config.yaml
num_hidden_layers: 13
hidden_size: 448
experts_per_token: 1
hidden_act: "squared_relu"
moe_layers: [1, 2, 3, 4, 5, 6, 7, 8, 9, 10, 11, 12]
router_cosine_scale: 14.0
init_std_router: 0.0161
vocab_size: 38025
learning_rate: 0.000288
beta1: 0.9
max_grad_norm: 1.0
train_tokens: 2078000000
dataset: "wikipedia_en"
Below are experts of layer 9 (counted from 0) of a mixture-of-experts language model. Rows are named up (a neuron's input weights, with its number) and show model dimensions 56-111. Each number is 200 + 40 x the weight over its row's rms, rounded and kept within 0 to 999.
Before each expert's rows: a language model's description of what the expert responds to. This comes from a sample of Wikipedia text that the model never trained on.

# expert 12
Description: Commas and closing punctuation. Commas, semicolons, closing parentheses and quote-comma combinations that end list items, clauses and table cells, as in "Tom Ford," and "),".
up0,215,254,226,288,168,248,210,241,200,195,180,185,172,217,134,187,183,146,171,226,146,233,231,219,145,203,251,210,174,207,228,190,93,183,169,145,179,155,179,235,106,167,183,223,299,214,155,233,151,127,168,176,157,216,87,137
up1,151,200,218,101,157,213,182,175,197,158,202,175,193,210,196,187,191,208,187,224,294,252,203,200,225,232,141,154,185,129,118,145,158,171,198,189,197,171,125,155,177,257,241,272,181,160,207,173,235,184,173,198,236,237,207,262
up2,113,218,320,247,252,206,156,209,213,208,164,7,193,149,170,158,123,178,219,192,244,181,190,270,183,180,225,218,271,239,182,212,204,167,179,145,189,226,197,153,244,258,198,220,194,199,243,139,202,201,192,215,209,260,169,207
up3,233,221,181,86,175,228,177,198,176,144,339,251,173,238,120,267,232,214,204,249,223,161,134,232,218,250,213,239,190,224,186,164,246,227,128,196,198,146,174,174,182,194,213,184,217,226,188,256,190,186,116,169,137,250,108,259
up4,168,230,200,247,265,168,224,242,168,205,212,220,277,213,176,157,231,210,198,166,223,236,194,151,144,237,160,252,248,195,224,165,94,239,233,135,199,249,236,132,194,172,200,245,210,208,165,244,315,208,173,211,166,214,186,191
up5,224,199,235,244,219,306,196,215,279,196,197,180,210,168,186,178,257,209,234,231,213,234,283,221,181,157,216,200,173,144,156,229,184,183,204,117,219,216,238,156,149,198,155,174,254,162,187,196,234,97,144,227,206,232,195,222
up6,148,186,225,202,190,171,220,212,225,170,201,201,219,195,182,208,217,250,247,209,239,232,279,177,246,199,197,181,194,197,159,178,158,189,196,217,280,271,261,174,207,264,272,164,214,191,158,248,165,181,203,286,251,194,241,205
up7,132,221,209,224,194,159,180,182,193,176,147,149,296,222,130,241,234,207,200,205,163,291,268,272,141,180,208,155,192,158,183,206,259,276,263,204,231,228,237,109,206,173,189,251,200,221,186,189,205,208,220,209,242,200,196,144
up8,196,193,148,299,183,243,174,221,205,220,156,251,247,168,238,257,246,216,211,213,144,288,244,190,264,229,213,134,148,174,151,203,170,179,258,208,203,225,218,265,211,240,140,182,167,186,172,229,243,242,219,260,171,195,222,201
up9,184,153,220,201,196,168,234,207,249,134,216,186,258,178,199,164,192,85,123,155,138,231,214,219,235,192,217,183,199,107,163,126,159,192,200,151,172,275,229,241,147,57,240,203,208,212,223,123,203,171,252,261,251,278,123,183
up10,181,227,204,116,203,197,202,192,158,209,262,181,165,198,132,182,197,229,221,217,208,177,196,225,240,237,193,160,208,168,214,150,208,242,173,208,242,197,191,232,260,231,184,240,181,191,166,215,186,245,159,185,243,161,166,302
up11,223,120,281,188,166,251,185,219,226,209,208,155,220,197,169,269,155,223,164,190,168,242,235,241,143,236,212,241,197,265,228,154,169,207,138,156,173,192,198,214,239,146,176,186,179,281,180,188,200,170,261,243,242,217,217,220
up12,199,153,211,201,196,150,158,183,250,220,205,228,264,182,175,224,194,30,185,174,266,224,169,222,262,176,205,148,190,119,212,182,214,203,196,197,177,258,132,241,156,178,190,270,215,226,186,174,272,203,205,200,212,207,192,215
up13,245,234,118,103,182,193,184,230,117,238,151,188,211,299,143,202,188,242,168,240,212,168,159,255,233,201,219,215,140,205,149,159,251,178,186,225,202,210,236,229,171,171,245,280,192,160,197,245,207,265,186,213,210,173,185,276
up14,167,260,149,141,241,195,236,89,176,287,103,187,190,169,125,193,195,195,214,226,211,198,276,208,268,221,190,183,266,205,173,118,226,190,155,134,270,190,188,203,181,225,211,214,169,214,227,209,258,193,235,190,180,277,203,192
up15,112,238,202,164,145,208,149,112,137,163,155,162,186,175,193,210,165,187,232,222,201,199,210,224,184,291,223,96,152,232,173,238,254,219,188,168,197,230,239,217,362,153,204,200,287,176,221,260,188,217,192,220,219,254,207,196
up16,152,181,263,208,218,177,258,201,138,201,214,112,223,205,246,226,225,217,135,204,156,189,184,199,204,206,204,132,245,221,185,167,250,300,93,173,216,188,236,270,286,223,168,184,285,225,204,198,210,209,216,209,187,195,172,212
up17,201,266,211,184,176,176,240,290,149,178,236,130,148,235,153,175,189,264,250,180,303,201,231,149,153,171,134,228,209,238,128,131,243,285,150,200,271,194,209,132,245,215,233,272,212,187,182,186,176,226,186,185,156,141,177,280
up18,174,189,186,219,232,211,224,167,205,111,206,144,154,208,164,166,185,178,188,263,206,132,252,189,222,280,234,171,194,186,266,193,180,195,207,196,269,181,136,233,204,226,146,226,222,285,158,233,216,140,168,179,168,258,140,187
up19,159,207,217,192,124,168,217,198,227,265,189,148,185,215,243,199,205,192,159,150,231,200,203,135,199,175,206,220,133,274,147,193,248,228,204,242,156,230,168,215,150,165,203,190,222,104,150,215,170,162,245,259,225,123,153,215
up20,217,192,126,170,124,258,254,224,216,239,175,191,197,171,151,141,165,222,208,127,246,259,185,222,235,195,182,167,155,165,170,260,200,181,177,169,157,205,179,279,141,225,232,205,207,194,162,224,215,170,278,145,177,235,177,143
up21,194,222,220,182,218,225,203,183,213,162,194,125,192,247,167,220,129,84,199,209,217,253,218,179,170,240,237,156,204,167,227,200,158,232,217,176,211,215,151,210,183,206,175,135,231,231,151,239,222,210,194,236,196,266,182,156
up22,177,189,192,185,170,183,179,180,222,176,183,223,179,205,206,211,248,219,161,215,161,286,191,247,209,150,171,287,218,213,156,232,165,209,189,184,161,194,247,221,211,221,139,184,100,245,210,284,213,178,229,213,214,168,148,218
up23,234,146,154,257,85,216,216,199,231,209,171,205,224,216,230,185,207,145,199,324,211,234,255,161,110,242,183,158,269,120,214,210,220,246,197,192,235,217,177,130,111,209,191,234,225,167,130,211,192,243,155,220,199,261,213,123
up24,138,216,245,146,194,201,196,188,197,209,206,153,258,218,194,170,173,198,176,175,287,249,232,177,182,264,185,213,240,187,214,125,195,206,151,150,281,240,181,278,213,158,187,190,197,232,135,216,259,226,241,204,260,268,174,157
up25,207,242,233,213,248,239,212,224,132,169,181,166,227,127,114,165,215,219,208,226,203,205,193,227,186,206,181,181,200,116,213,223,238,164,189,159,225,191,274,119,275,135,202,216,143,146,153,225,223,170,236,261,191,250,217,179